Experts of a small language model.
Size: 12 layers, width 256, vocabulary 8192, 50M parameters.
Below are experts of layer 5 (counted from 0) of a mixture-of-experts language model. Rows are named router (the router's row for the expert), gate (a neuron's input weights, with its number), up (a neuron's input weights, with its number), down (a neuron's output weights, with its number) and show model dimensions 128-255. Each number is 128 + 24 x the weight over its row's rms, rounded and kept within 0 to 255. Numbers have three digits each.
Before each expert's rows: "gets" lists some tokens that make up at least twice as much of what it gets as of all text. This comes from a sample of Wikipedia text that the model never trained on. Tokens count by the router's weight.

# expert 37
gets: " a", " of", " an", " was", " were", " are"
router:162131132142124144154118141140117097160140117113141110117143144164120141160185157154138140162151166088096140121175114126087124129142115121113108145112157104132152105146142133144113148135131137135149132122100104085134136157134138094110140140136142093155119108156142167121132100177142171119145161174159161158117155137173130111114085145121148130138117088155132104166110101127077154161138
gate0:154116116135142107068154125178105134122098099135155108082159128143087186118107125097123134155151100126171135147151129158127161128123149165137112173087113115118125124126144174139127174138090150131138096129132147159111144081138113133112135123131098140187127159155121178082107141164155156109101126154147178134126136167124120115145116122119110103130119152166121131189139130149152110148100
up0:115146107107106160086146145155105117159153146144100123129137174152098130109118142113103100139152138110137127130152151129075122110102127152098114116126109142133158133183128153161116137151114118132128083142111116152122164075130127123099099103112085128146181149164110124106108154162130176166144173104155164128124149154135094124109075160071094128123138108153114178178118119133101101123112
down0:102136095120155077132157147114108137155153139135180133164127089112159095139135152132149115118100173155105141157170123159135125129118113149100099151131146163117105136149131138120091102141087163099144103132109095152110150106131115172159139132142187100132143107108138110162128134116079143130087127181124109145171063124137168178138125140130158110163099145136161167167113130125142168139163
gate1:157127104105120135138150128113120131166171144108117159107106117099126114095145108151147115165148154090131123124144110174124119139104137110161129152150162120140153133130097116165116106155173058118119090097151157146165146135129131135174116140134132152130102175134139105119154097169158140159149138155146176147127169161168125185143136180148101118157108116127147086151092112115097137144157
up1:064112174147140136105110123152161115117095118140121120146123125114119149124110147132151128120134089154113108136081137107105133130168103138112132099123077102132119099140129154102157137122065212113154151188119137126114102083128091108097135128163150122121118128111148152119079128096116123095133114099146106124146114094088084054114108107143106119082107158105084118121161095149165092133142
down1:095181098178150095156145110164143152096125154136119127139154139153142127109143191158143118129155157138137121105115127114133100137108108152148118144129149127115100112082100146139122140098162163089119119105119121144109120162147121114064142135113112091121103132147104157130125129098122175093134156102135128165150166150061101133162122104111162119119112162119124162104125163100116156108129
gate2:160128140114105140125121103111101109118112112123149123168107132113170099106123139147097132148144142138138121152140136147123125135095137143125141129149138147131123143160109121139098129114150142135108144099180155139107170118120101128156101128117093141119087112164143117062121104156125154127151136130134152106148073129148069151168156147137113104153164154107143145116102146129123117088117
up2:164127130158115124123108075080122155159119103119135133096131147132106143164119134156087135137156125147093154127143118152127137150090125151097112099141160094088109162147169078110106105127140127084125155137135175161116103193103133107166138087112114132164085112139108152115093115139149103132103133148149123123092113149105171138136112141109122148105136151118125122138151178167124097106124
down2:121117129129133120111122131136113129159130196125125106097152090108135099073129100132074102113102150120154089137108165059119137122094108114127115134130101156147118138129157115143115069083131106127119174146128097125142115134103118102135100142104139137127121182088123127137121127133101150144161089091154089144124155152161143164182165131132145069158110142155144107092144131077120141101120
gate3:123132102103121080092204115155113133152115126156103130103134152119142087118149117177122161149153155140161130121154129129128135131118121131106137083145130146143164122174154125127119124137127125120128083135119137111155135152135149115170171188158095115115144099136153117106116126105164092150128130116080144132162152153117136122118167128159105159158148177153118117168113127127084153132163
up3:072136108118146114164134102134132140100155119126125126118130136140138115079156131137108122137118126103103108075134150134157143148124148140134105115134130125118135158122119132081109095119100088122159116151096147097169133184129134144150138127170137164094140094167123142129163101106143114125103150102140169137126113115164152113097099158094115136127137188099128094180100089143113128133126
down3:091125144145126162149143122131149117138118116142122123114126122166123108160080112128119154105140163165131111162179126119125162167156106142144135145096128134128149118107078074091129144147103092148149076114142096122197142122141129141131099156142162106181156077129095141094143129126143142110136097140155146181126100145133139116062134111156147115131089092137094096177088105085171142139126
gate4:119130131106073110094152117127089159113106125144117127123160167122139116131098148126128133111136129123135120125103134087146110098110099161094125116142165116136112083123159125152105104144166122146110156135094128129090149131094153154102178097101123153150105134158113149158148098146136126108130177166073155171101124182124101126122086110131130118076147081159143124137097128148142131113134
up4:095117114115102137165176102153146147109135139120087135141094163130146119133133177167128130104162171119143077148147102131138093109138115169076139098120174143155125118140170136114127120121143132108145138137106159158118126116133129115166140184123141103167102132154113145106086109131117164127102150181136125136134112137154125126139107111163148138169120133135119111174098133094085128090131
down4:135142156135102150120202104127139102138126133095106090151152121146120130143112132105100113115146133121125099165115148100122113116113153162088143088167106094132119136160157070119154123138088157114129092164175090159107123146110113099103083149126145137123141096152149121144186068113142150150111095125125112129118164150120128124156143125142133100131136104115126140157123110131092126121180
gate5:100104135141133154155114142106133165113133110105130107124151155155101142126146108113201082125145181132169094140139150143119145133117128109170139131130129116152135108120083135186175122111154101145096118135170094125121109112087111129150089133137111159125139131105148118117126149143119118176106128154149131110107151130154102123150087150125103117081149112093125156139129147072123159114149
up5:099152096090167138109136172112151137132169111132115105090112112144169123152133138109142127131151138144173112131131126104095135143170131130140156125113110123174144141132117132101145108111146139136112146081153134155135143104126131125146159128106121155115133184107152142117142105136110141090142116104120165166142098120130103143140155107153145184130127204116162140109127088097124137085144
down5:126134104185154114122136149134125133093109104119112119134097118131152125111131110122147152132101088115153115084094142114154152119075102107088147127114121114131155137152098154107128118070157110108104131112091158148087100128108151126110127104121110140066097162129138070135106096090144114129078118119138117131136111103138131176145106118184131123145142165119117130161135094124141127155081
gate6:170154132134136115079107137126126132142093107079129105179163134140093156138158096123143100147109180094176145129155160096080109159119130147140135161145128153096142139148117180143105149147128127106110097112117135138170143132144119145125134123117138130139113120126087120110121143089090105133116115125150158176131108156171112121132103130091082111071123079126181139113169063148114124123134
up6:139169150134158146161137122120124189142135137159120128142119142132165150139110137109150114125152123183139100123125130103107143133161109156164131118140138121099156143122101144127149145139133130179137163138148132093151134129094125138104104161115127113097134134098136104084177098134141133162175068132097110097120139140152118128090114121139129116142099143118137075139092174143167155072183
down6:120150082107083134109087141098116122074124127133137076099115085085124154129142118118098161111125085154086165089110127181106113146149149177152056132137136162160148151119162087103143116130138127133125141122122088099111160129137129126100150109138120141101093149139133139101131142107108074128134167094145165120120115120168129144100113099124129149100107147100142100136109150123110110107148
gate7:129096159128133167153135143113109054146156122140145144151108155119128116161118093175114090109121137134117107138132152139163137111119144128102119097112141206129151136128120183138104139128132180092128121099161164116173152162084107104143132150158093114140119126101144105119154111124145132144116116104140138109106144118094098118165081159127127097112158151095132130162107119095161133162134
up7:084143124155122164076149098156145098142118114125132067152113147147146147133185097145147148157125144169095109145123123127128127123101151128115124100149111148172101147099134151093098147118115127083087129152147143094104109094140124168153166134111125167128100167109175085133163134127122123193120138112117128116175117129088132115118145118149139105133121123113103097129099167127105141106107
down7:167133162158138153143106154112117111085147085120100133104118128140157114117151141155099107131096103128132129117146116148155125139137141134104132116124102110132088123125179143125099119130141098067154124128165132159099123059147142165104094140141121113103119137106150157150109142129148135131108139136137107111138125114132125101135169145132088145146127078123133110107139123128172126093137
gate8:106119169147111112121095138148162150179144155137143123167125163082130082112180136120143114115108141167125141104143114115103140134131142149139140113161099136173157144121075144130126141124151155137114128109132167140125172134128129163132130139141145086116167136163156108088134102157162159116157123140120163119131119136174152143140089148124130123085145150156138114159128104099121119103152
up8:142136154148144150141146126110140094147155139106135174120101113166097121130122163144176119140141174162167137138147120124106130098133144112105175114103159106128125132108127102141114165147122142140136101125161114123111130094151134097159132144121154127171110109136118135081119107141125087132081159112175144150119158108127091152143129161097136135118137108163109113196110170090122129127089
down8:133131156156160155085142129111126131108084175115125085168173157178139130105156135140140165119131125120116127113104130123153139162128135112149122089107090164121160154146161142121150097092096136168172167122096119137103097131148156143128119094118163106066181110107155165164108121128126133146121116095094118145109121125108113128150133159087149145137135098119157125105110126090146115136108
gate9:156132110145105120156106111097111087139155137131126094126133115109126149099148112156121123097084103131094167140162137136161109127148141099105093121163114155137147111130141121111123159162137113128140105077123112169091115127151172075101168126126128074139161121164145153147129119173149149144090119162116140149128138105104111132174137114111154148144123125140125151134157119080137116176107
up9:122132168129079107157135117132109157126097103060079168152142118113166151122108150120125149119142128128139121119166129136123101116067151115133125121129086136139132146120141107172153098076132147137176112114130134154158146128130117162144100114115107142123150084120105110140112170147161104127118127087174129120152178057126153114125092158137129094124114138118171147115103102112131118131085
down9:135121108093103140117105124116102097112087125120096121124113094104095105141107112148124109113136144125158125125184150119124098128129131099117134108101110102167090131138104158127139143119164106132141078157127110141082100125112148170118137117103083150099102170133100133090136127105142115123117169127114130096129123106093116174123137125094112123122103083117134129150098157133117121136121
gate10:118146088128135163157144140080159145076175129094141153139085142150109090126122130092073129133119148127171139165148152139134127169112143105150146126117119110117169103135103122132143205116143144141117135105086134112139101096099130138129165153124098085102111132085136088134148132155112142134121181163138134143137139154160113114126145137135142155097135136083139171149107094127122145147168
up10:149156132120195122115112130086142162115154129109133123146098138156086102072142147130179109142113169147125111119137150119097126124075136125113148135098132121133178121117107141131125156102143133140152131119131113122117129070110142129147151132119128135123114105121125052098101135130149086156125167155116137160137155143156097111143140107126150152120135171139132141136112105130136134143152
down10:122145145104099120135151146083113131160139102126130166131104141114140106154127118116161101153133117177110135114140122094152109057091086113135132102132170149126162163096142104111154106150140138194149131110076111117124126106122178129122107111133158161129158124127140091096146187155166157177106079150147099098119170120103151108094126127102167137099145127141108140133174104143112113104084

# expert 22
gets: "'s", " his", " The", " the", " her", " its"
router:093115089116109109111103135120152158107181141142143124075088086114133115145107119166137091185130083122154105125121096133137122144164102117148097125118114112167112181084196087122123145101117102153132130132169145155173160134160122127147123076095152135160152126120126143146119179139118097134141102126156156138113120131139147114141132147133110106119120107098094105136123136126124154161126
gate0:135086110136157150136120112171096117119113136145154141160106146113158134102136125133160134153143152103129116123116121144150134099126069108150150151115146125112147109136154145142150134137129189112111098123107135133134127147080056157182113123121096106149137134132154051142084150114152153142116137089136165158107085097094142100131121121162118119104117152119132133108089126127077120156152
up0:098129093097174132126146138129147122070123140169131156168110160144129118108101138172141137151154155134131127120136147118135158110133122122132153155106119112110149118100185125085082118123107114104119087146131146129156156104104102125162150132109113110119134146150176109135077137118173161148136149126097109181125113130087123099133109151122143066085153208155152131136125150100072174172138
down0:112172109142174137155118148079100134097115116137148132080118128127115123112120134097101112157145087100112134081115123153098140116141103144175092091138102168101104124133166128117087175188118113138115136114129141154108122103116121149181155110137163129139157145123112114096149135156140104123149126123098116113143141138117160114124120115097198089114147140132076097108114128094119145134123
gate1:153098153102071137163134158078125156105130124092124132115081172130147144140092139152160096114109132130144145152135141150148163106131106141107096160136083081088122138145146112118153114157098079112101110106178115114161149162143122128188163143145115176157174121175164125103134164121150170122116132123114151143170108127140133155120171156118087087100149144125135129167105145112121137132067
up1:116125125130164097096148118118125118128139130131117123113165129151138114133150144085130123130104135111138088108145144119159066117134171140181177117119157123082099162102150150117160122089174170099088164113135169104111113089110135130090179095143128122095128143111110123149169104143135109146146127133136118124147141133124103113159128091136147162142134136121126118108122163154138133087111
down1:101147135151118126149127118095137110122111150115107158161131163158133145154149153137177159070155143159124126152149140135102110139164125116151140141142119138123132123058137162169153127091161140115113138117151157153136083112092126145129133109133110138125125156167110113113121136152144096147079111102147137174159074130109171184096132109148172142132107146113178120158120163131120091123102
gate2:124149137097089109157149140157155127117129141165083089110133209114122103108112127170122149093111141134111146169076121138124163135140133139130138121141166140095127137124080161149138137126095117124124096129073119102152121084101160137164128069133151131144160110119098149157117104119133160073148114118117111147142166169081117129146126159157079113125130131141118093116149103175124142120157
up2:119082102146158157115128109080119142128150131091139104157141134122118144082149156126131165131152141092108106110099112106135134143152119106153112129170075142181149081146168106147128118124154122126173157105103119121191161151119117123069127140141087128105124129109142098118153153135148117134129166138166141112092114146140168130106099148128165111099105138128127174114126114074150142091157
down2:127147109134111108102111164134118147093134157055136154175108159137119156123112117122106095092110155167124107106138098115107100128153087147159140087126127141134148134140165122054152189137125121137105145125101130133136119119128082145109122143122048157136129093104125150139153135155087176133111126126140113121117130135095128084157121130159148125111153156134149140104156141075117095113119
gate3:127125110126126112082151108126141109144177153098131104099114167174126154124126152158145125089141127158166130067106164130119112154085162116139116100125130126134165182121138138121142112091130094139084146144122109180150170100115134119071128146132119137105079143116110139175131151163096144142112097140134141166122168123096115092133195137104072122111122104105105139119094127119139120121112
up3:123092090119098101089132107129152104127148142115126098125129165154101192133106133137117147139099135108115135116102156114114125163097150129149122101134100120112161151126143121123186130082128136146123152112139121191133161126153141130121115094143114151122143119140143156117135133120151131126125123144139100129154137116118069097131102154133104104140123145118137132135105157120106089113175
down3:137105137141135140151136173147109148076151104138097120103158172142104136087154120119131153134106157137112130100119143143142154138120115142164111145083113156128164115155181120101131152108100142131147154136157135084143090152131114119144132129094116126092176131127099152148115168103068140117127145113100146153155110171131102128143101081126132077144119138133149129141124105142091107087137
gate4:151116094099095129143134119090147173145133120125106119139137177140104130118114151160096107145132093152152121126122114128145084173090141157149159091141101159141169134126144136148128139125123124136131100127131161115122125145147130128106151115165096152133184104137146129160127115176129097150086155141141133121143128139133147133085108119167150110148188127121101125087094116075101117141123
up4:116113135132137142126134179134131110072173136104122125179169092148141124135117117136178106161114122094157080137136129071109108150148121151131151147086136100137142105150127143127110138121131134129052137126135124089132127109142180118156112147147169151142146135161183164107126162106106098134137121162095166095176115108124104106127135138106154132142097159081158130128105158114110127084142
down4:107129108084106116162096161131139160076134101100132089168138140164112120135118117139148146112141111110136086136093112128143096107092123149115072123092107123161139124095120133124118149104119128148162108139100155155139114136127165144151121145137146142107161106110107123115124160136107129083111143126104144168151117130076091117113113145096118101128134113133127120094140087118154094136125
gate5:120068103074112132139136123104142108134141126160088120136137131133181123113114152176182120127104113149158118124159124143125105130094113146079135163121144174098147100133124143115135169112083100125063165103083110121155138136102168152118110178117136109103165141121144108119108118089134112100071141122116160146149147133121130134136144123110121137122129099077147142128125078117121111129134
up5:141118140118133157107143125132101169110154139108154137160130119148150106097184126141148130162132166132123154113094149152138105156188143172164121156120121081146152153148131097128099140125100134136103137083185145103147173139113105101101156137153112124122146139137114160102165144198118140176197166107132123138111105116097125094122175114090167114160115135165139128108181118091106106105113
down5:111106156143133130101131119135110184103150144133102114134107118101117153158163165126114110139089090100102169113068143130163146132140105142153144144139114183144168152142064096149104112118156114124105140112157158113132126082134097123106145121131155161135121152168095081112131120154169145092165112153145137130107126111112147122168141146121121102174151140142082103129095116152142106126089
gate6:141122136153053152134134120133158123059106132165140094138146132090107151115113130153121116112116056124155138129100172152083109138109107145136130123173093155101115066165164122139127098103121085128106098107126083148094136129121147146083122130110132136106118129108128100146131160147120110097135144135139148142151118137111114181087132116127111115142131142112092135107132113091109114142145
up6:115137098133085102123125132111146138106132165126099165193166114129162134149122119138133113147122130119103165121108117119125135134154098110131150158104083109140168130093159101123113169075113122119144108115120119116128118108157147119150164139099062102128167138128108139128120149127092069146130128140129178113120131128091142115147098129118131159149143143122133132142145119155103121109115
down6:118094139166150127146134139136128126134120118131115098190159108143172109113115126139103162098119112128199105174137097103121109125121129131110150130087136072119137116137122093105122143119081125189122161116173128123132123107103128135148178098109160107147111120176118150160125152092146100111119150106138106165076128156143127097144134152145126167139107123100107126115126132105146116136118
gate7:091118104130122146152123136089148120125141114121115106140108131083087148109094112113191117152114115106144144125100095147119105108157134157163141115139122095086098072135157127132161131139146097074131123156148093174134112081094137135156114100113144136110150130192112130109149133127104111126086099134096106097152097140115134130133163151143113169210122125118135153126117141141126137147118
up7:156132141138092162125148159114147140131134101124096088088163165149141115112114118127178159169175143118160123099116087153114137163132123158176140116141122113105149110156131140151150137118118124114113093141138115117130127084129138128147162146123130136125156120141116138160109123108116085157123120120093128147101124106104126097131152081142142147132087130105130080168123175115120137091118
down7:152092149124135154086148108116148130083123119125150151141162095116136154130124118161105133135128145130138104122141152155108162138115084127150135112120120142178157081129125130115124177135090129112130133100160121103126139121096149151128150164133167113104183086112119129138122135138146136124170163095094095165119150123105102107120115122104132088099120134088161091155106158146120135116106
gate8:129074106150126133141132130141172142121135146126132123074065103148140131104094107168135127121179145129117126155148141098092143106109143103102132130134099122107154137132124109155104142140098049099128152136156131119155116159155104148131128113136145137122124139124114117132167113163143120148097119093144121145119135135101137123163086053133093133104153145140143163129142089074140143140131
up8:095129116085155073104122176096118097087127090140099121151149154143125176132125097066145144119099157118125107085140115168176089135153082082119084138127129099086108125119134155149112091125153139136093103153157112135151127087108127108159117125135114104124141136130102144136148150133134118074137119109116138098119121140162119115154163113112096147110084140142091099138125157162130153148146
down8:156129116144124130140139078120070134105123143120090088178176153114131169113146145131122107121139145140124145099103128167127085106154140130170137146148128137153114141149137104135072150124134111134141130138108130110129129123046163132124162169142116116085121159110109139131111118118077133109141110114089133095153102166112126152103131134093151119122129080111149139144108135143199137100143
gate9:149103113124150146123089131143103127104086125132117104136122111141153127152134135171074112137141100180125111157131149143070130108106120130139142113122144124125165127134174110148090069143159158125123123134104122125138113147126167109179135136153110159106160158108086131151136102131105127125108081146106108132127117140124101180132116150138133147117126130131141171163175132112132156154139
up9:139114091144141139189094123127176119098104091144150103104166143117150147110144182159135107179142102156148136148118125141099158097137187116155117115140108142091179122146140135126111103143115110152076085121139125161078117137105158128154132127147114111116142137138137148168095130116123129129117109120133136123163113102113106135152109183171131130121119134089182149135143162128164104099151
down9:133093173109110094115148063144123151111151089138150075114100134125156145114106152163128160119149135144112116158142114118129143122135173124049095168115163162094106128111143121196108099080125118170135111093141162124125100173152143141149152121124117127116151166156145118163129151121112127151104108116132110115113102183125109120104100149128155169126139148152166174145105157126146147114115
gate10:119144101116148130146107141164164149156168150115128151129164137138120126098156135180104125187140108107138110124119116139134159137123109084110177130157139122118136099176156114103140135095057105126117165107123132098151113095114127118104108109109137139163133133079099104127108102161164154150128094144123142107143112150128108092147155144099132159147111114115131182132144136135146117162119
up10:140153112127117130099118143146147154131120130129152129120134152109126135120128100153144141139127091135133111132097112123088132140135118110090150144165144130108158130120123129142114129095086141125123190121094131143150123146135144170070112145115217159156171112117093148143154180157168123147107111137112116106128158184103123068143110138112131163126062140137143142150140124119137166144117
down10:180119076161184095131116138138132169136119110139114101146101133098126116146159122109152130127111112123158192118098085106112124122144134173130120114100138120112074123112151125132135117115162123124152114138143086165138119143132095110144129136101156109169133119175103112128137097147098119122106168144147114109092136126118116076133087111112166118108119126152119112092101147111111100104162

# expert 18
gets: " the", " to", " from", " The", "The", " between"
router:116131126137137131093155151123146110136102150119162141152144158151068145076132113146173121116101102128174155122137131160125128153113131117136081106108146116088146131129121161171128154124130089117145135130084136099159105104124100082160172108162106081097170097114117145129136181124128138139109142122119075115147125105139144128140147161125094133121138145157200134147122099105153134150175
gate0:167189091155167092131129088122195120131133116120154156105155109130157152143152134109121142119103081107155124124137152116117162162125147149156095146129128130134191130113112114123097171138133111105160114109103077152118115166150122153118119120131137118110124135110094107118135126131096128127127127144151147108171109118128122138139172152126101096122126104132087125167175130165122120146140
up0:138167146150133108107136132081170106102136136146085151116097132101120146097132101112151143122080105141159117124152140106144131166148176107138134108125115125096177128129128137139171167142119167128111116131133100157106083148125160151107108106118127142123126155091107119110144157147130130143149179151169133124139120131094143104151163132113127078108135108151105161115151123131124129125182
down0:130137136178106121122127123136136144128160139159074143108115126125154083159128108137117125133105075124138176116124141105153135151127107185129131156096128125164138140131098106135146123094139071120146129141137145166142164131135174140070113150058135135144095092120126137144091132149190132125122096160105125107124098116109096136116109128118125152176123143124140155173109111133133146120134
gate1:164124110162160113109134121128140081125079120102134142165126131153139124123115137081132137144098109096150134109108110139082167140092148150148115133098103117157160128133104127139132077131116132111133133101175148132126121136116130195126151121100110096080126129091145095138136102099158138114127143154177158137143127148130134090161104128157130100115165110145118125159188157114140131116116
up1:105139098114134131109130110119103103091076111117105128130126114120097140106136111126058096177086191151133139140105076088130116115140122076125105181136153136136119114107127114151103131128106126136108121142156130090141148109095172074145134122128121108128077098105103128094133121135126143134186130145129113179152112154148175150185100112111147120124168146164171137107139134137146147123108
down1:103116150143108132128160111146144125128105106115143135138159122139140184089121145141177100115148130104101101124158088151149152140069096136158132098120133115104126108130086138159102147112079193137101144134083143083088112087146140108126134171143115112111143127067141116111121127125082119130147161154120126140145140204132148122140147102113139152107151135142142140121157174120115083128167
gate2:147100070125127174090097147123130156114122089136129112160165151134144129154124149176134141141121121121136129119143155129115153150160130099204151135113093122156128134092129138104134111139112113099132116113160164140158158120110147097115113158187114139157060140116128093130143142150159157108137120113096164123114102093147146165123099116138157181102153127116171112127118110153131059118110
up2:091106136108162127161153116108090105125088101119146131106111124121118124109151114071144117130121151101138132142119147161151121117130165108090079127150161139102106130146122170157090138114128170136154135101133136160137097142113137141142113137158132126097195109188130158116107098093113099126144129138122090131143131148159118100170171092113147097158106179175092141141113152097110169141175
down2:115144138094099118141126122129106094148089128124118163118079108139143141087103127083093117128117120098138132172123073095170124096143130143099134142123138182091115109159141131097133116126158180106090116082090116130131118148088133159168129125145138139119152114180127133123125082076154120138138090128104111118105124146141124094136131113152118146118101121151087163142165184114109120161110
gate3:107162108073133127141141157129119182118101190143093141173108138125133177172105105123144096134129144142137133126182131110050129125085142126119142124136122095104127125115150103131127096127140106123106140100136147148140131120135107140163159091094117144104176116115138134168091139161142149125107151142128101108151142139161110136140127112130113173099133109140148144125198121198141121137128
up3:117154133099116102154139101113160089106111137128129153141123150110079148122076096118159086159102114159149122129178154179086174115134139135122124177112156099130117152097181115116131134148129100142141144099152100160139112112122165094131124075089117109154129115128114120142127112161148142134119145166161113114125151114121131121095125148102122152116136140152138143171193137168093134089149
down3:162133146137166120146100149119151184111110131099141138171112114109101120093152110144082098112133135091097125114090128100156117146149138128123122131129162098131124130143152140116117150117126127142128085135106143153121148109127142125080125137163167130112128114156127085113136174079179095129100142089149136106174152113171183091150163127127135114117151109112130133138091118149143142172088
gate4:188117144137098098154100125096110153163139138079119103118158118122109144119144113128149179131138159144120134097149142158111164134126165141135135120136135126144144112143115126138152120116149146130132143145118098138144149108125164112156093105108163113135133102101097133127137142152135175128139104128097157126127165131118185140116117138139081118106123097105139121117154117176166085158139
up4:154111127121139109105095090108167120119103120146152112121130104142162081094080099148088099168117087124187132152087174108121116128103104158134111159145132115135113127123121160121119140164129089086190108152111137135088161144153119130101132146124094136113129154149105132154145099143119075117194114122157144147122097139119070121133142135134132125153108168134119143156099128159104191140159
down4:188114129132146139112146129105123107095117131151116150121110083141159118140154141128142116115127173114146134154081127111118102145144089174128080138069153163156107117109098136168106128142148120096177117137153149181154140132114106130124116131121125125071148172155095106129126125130121127127111130089112161136118140115131096119159149151121089111117133137110128109100114093124109143131117
gate5:150083102167070125127133119146104099165132110122091124132096086159159136128114122140145127136157144163086163141132153136143131125116140154096141114155132106094164118153148134139109086137134133104129110140127088132133122162150127123137160111180136143134165141166108140151140124149111070111128148151090111126130137128098137152138168148160118144150139058138098142129116176117120106135114
up5:102089111162070109147137139142114109153170145127149135133125113154127140159109107150106082135129123145097130142103116136132099129145128156132105115146129133126098174134115139157083142096179124120140108128120105098101117133135132124192154141140167107156150102142125170154112118165093091099150113136118080134142147114125180115159121159154127134148177096121133123120129160122143094103100
down5:124118129077150176122096121124109116093162138095157097129127134146088142125128115138136110124153149114126134157105097143111125113118148127170070142110072112144144154132128117189145177148119109123122126144153151135147127112142118108148110136139136099112137107145161151128137170166131124105116127127126144133168095123134184137135134122164116098085108090111101133117140132122130133153130
gate6:137148107094102122118147134133133156141094108187134109121136143150132130101118128142151140149177131126137120151125146142074105131154117136140102158102075179163178118105151133117123119124143128133153142106115123127094086119111139165178132163126119149158147102136132137111115132176140126175152146098137134128136074086124114145136124121151155118145072131133157143138132090135117161131137
up6:081134137178150123099068169153138124150144133121129107091132140135097082165113097103133120108087135166107127122098136157146146129139143149119143108103139083143126139125093119166112145114123122122140090179090126125104156108111123110122135092109178116151089144123142114156114149112104156093122143109140152108115139140098134133090146089108108135101143133151095120112069156137160127073091
down6:143138151152135114125131142123113109093139131112114138118145130146107085140178179056095079156094169127126136117092132117194175126123161121158112136174128126106134150081140102147130144103099140130110135132155130115111133149114151118133106134116133081136102154114110111107116139140108124145111141131109140111131105096135152145146119149129118105113136133109079115107121136116114083118133
gate7:121127112128117151146128143093121113100119146109122112092123174154088143128144092148138147108139141134072142084144144112111118131095142160175120118159117101130146157169126133127103126123117146109139149096150138139123117169149181134150161171160120139156153144139131135103125125121128094132140143131079088140083107186098158085125121129126130108135140114141124138194107123165121143128173
up7:096100126107163172160128093126139148139123119104116128165115084104129144123136111153132119170131076140117108134117137129136146140113085126136107122078139097104099137114181151120101080111108167126128166153068116145161134142102132138141102114171152153102107167143078068177152071143133136116111119162147119096111107171124082124141134118102119147134143168091110124161122150142124137160112
down7:125114081135141135103137141116138135146119175130125163163146144104156127054154149157134118114146116075142127109087108104131120128138136137138163099151125128076120132128116091111154144134126140139139122111122120145107127160137153096134153081136158148151120109135143106091150126127109121109119112091097102183123109157101172112134082108133141148128124141149098142147083119180139138139113
gate8:149118110122117090121119147105086143120117110131121179163175078118151135156082132152105089106136137137139145120130103112130119109141124172141127105139102162096142094158174124147110132136172147122153150180100099135145152154147161113123144132145153124102136153096101160126169084148118068140162130140153120115148108110124124099163140112168152112100091102135092156119071129116153145144098
up8:061155157119113147119139124124169138108119124112142154114097192130099129103156091115142123142145097131134139136107188125079148137114161106121136108149150168144119131112108157110107126147103101123101122132095158115099107112111103104152125170127100154139126102155128108162111152144173147131127113137096123118111121122130164156095144140058119183122169169122150098141127121141153116135143
down8:101099152140173144120137099166164139101116128111107157121134152101123135139142099119169150110125131164134173139116134137164169155146145172131167133099103146175097138129099141071139136120101121109105104099134145146128109127096162164109133162103106163154115147106115138154131147171173130106140122162102146123115133068124161115124115126129124115165157152105145096147165122133145123124115
gate9:119116161111103136111144117139152114106136164160102144115069120082103112102113069085111125057138138118105148145132141127112134096123104153117106120063129108147134153161095146170101164166092143161101136166092082122137071147131109111155144086134131079167145116135125137099121142134088157161151116149147151134140149120108136161149133123087125153085179162151135119172137128124127157096137
up9:113122084104135132134099136141072127157148116112109137141136157109178165108083097106112145132102101182134138125129140149185121130131146163108149133150129149170159153117156107141140103110119091119122151137082091177084160129117109104135130183136142164093146139155102109158159143139104150124123074148133134123113073155118140088141117115118118155084169122117148144134149077144119122113130
down9:107148099143130102095115105152094138158125122150132132130104100149125137131100111125117139128139130114178145144097088143122116118123125154134120165178136119128111098152108135126124106139113137150145101121157092167110135104155132121096122144124112202152131129111112153135144168100119120118130148109121135122178120144118174191146076092177092114117105112135145176095103128134104152112164
gate10:115127096132105155174168114127127103144114151120119189120116090143142173124140191182119133116116157145133147125127099131103097133120082121130121154091121150137145114150120131134106168143100170120134132149114127158177141178141132136145181098115158142161149099150099134093119120123135172115146110170141125153101175092102107142123082158086121102127172133115106156131149089113113109119101
up10:121088133081115125145113127074131118154109102160125151139131100135133143135129134137120168101096141098134165165148109138094084150066145104087113145129110163104157111130128126148117155115069139145168092124140141179163138171144161118156162123107124105152159073146122174124102110150149111110162106149144113137117143104129147110107153141113146097118154142126141194114132139061115157112130
down10:116145132076147085102099138103143124149090142101166110141142155093112102087098110144142108157107172130105090145115132109118144102106137075090147120107147153087155102135107165122127102150079135111146123106129148105109115133090169102137137116153093099145129165138129141138086151150132116148156116107162091154167134139188157133151155143151128107147126145143135166140139104118150093114128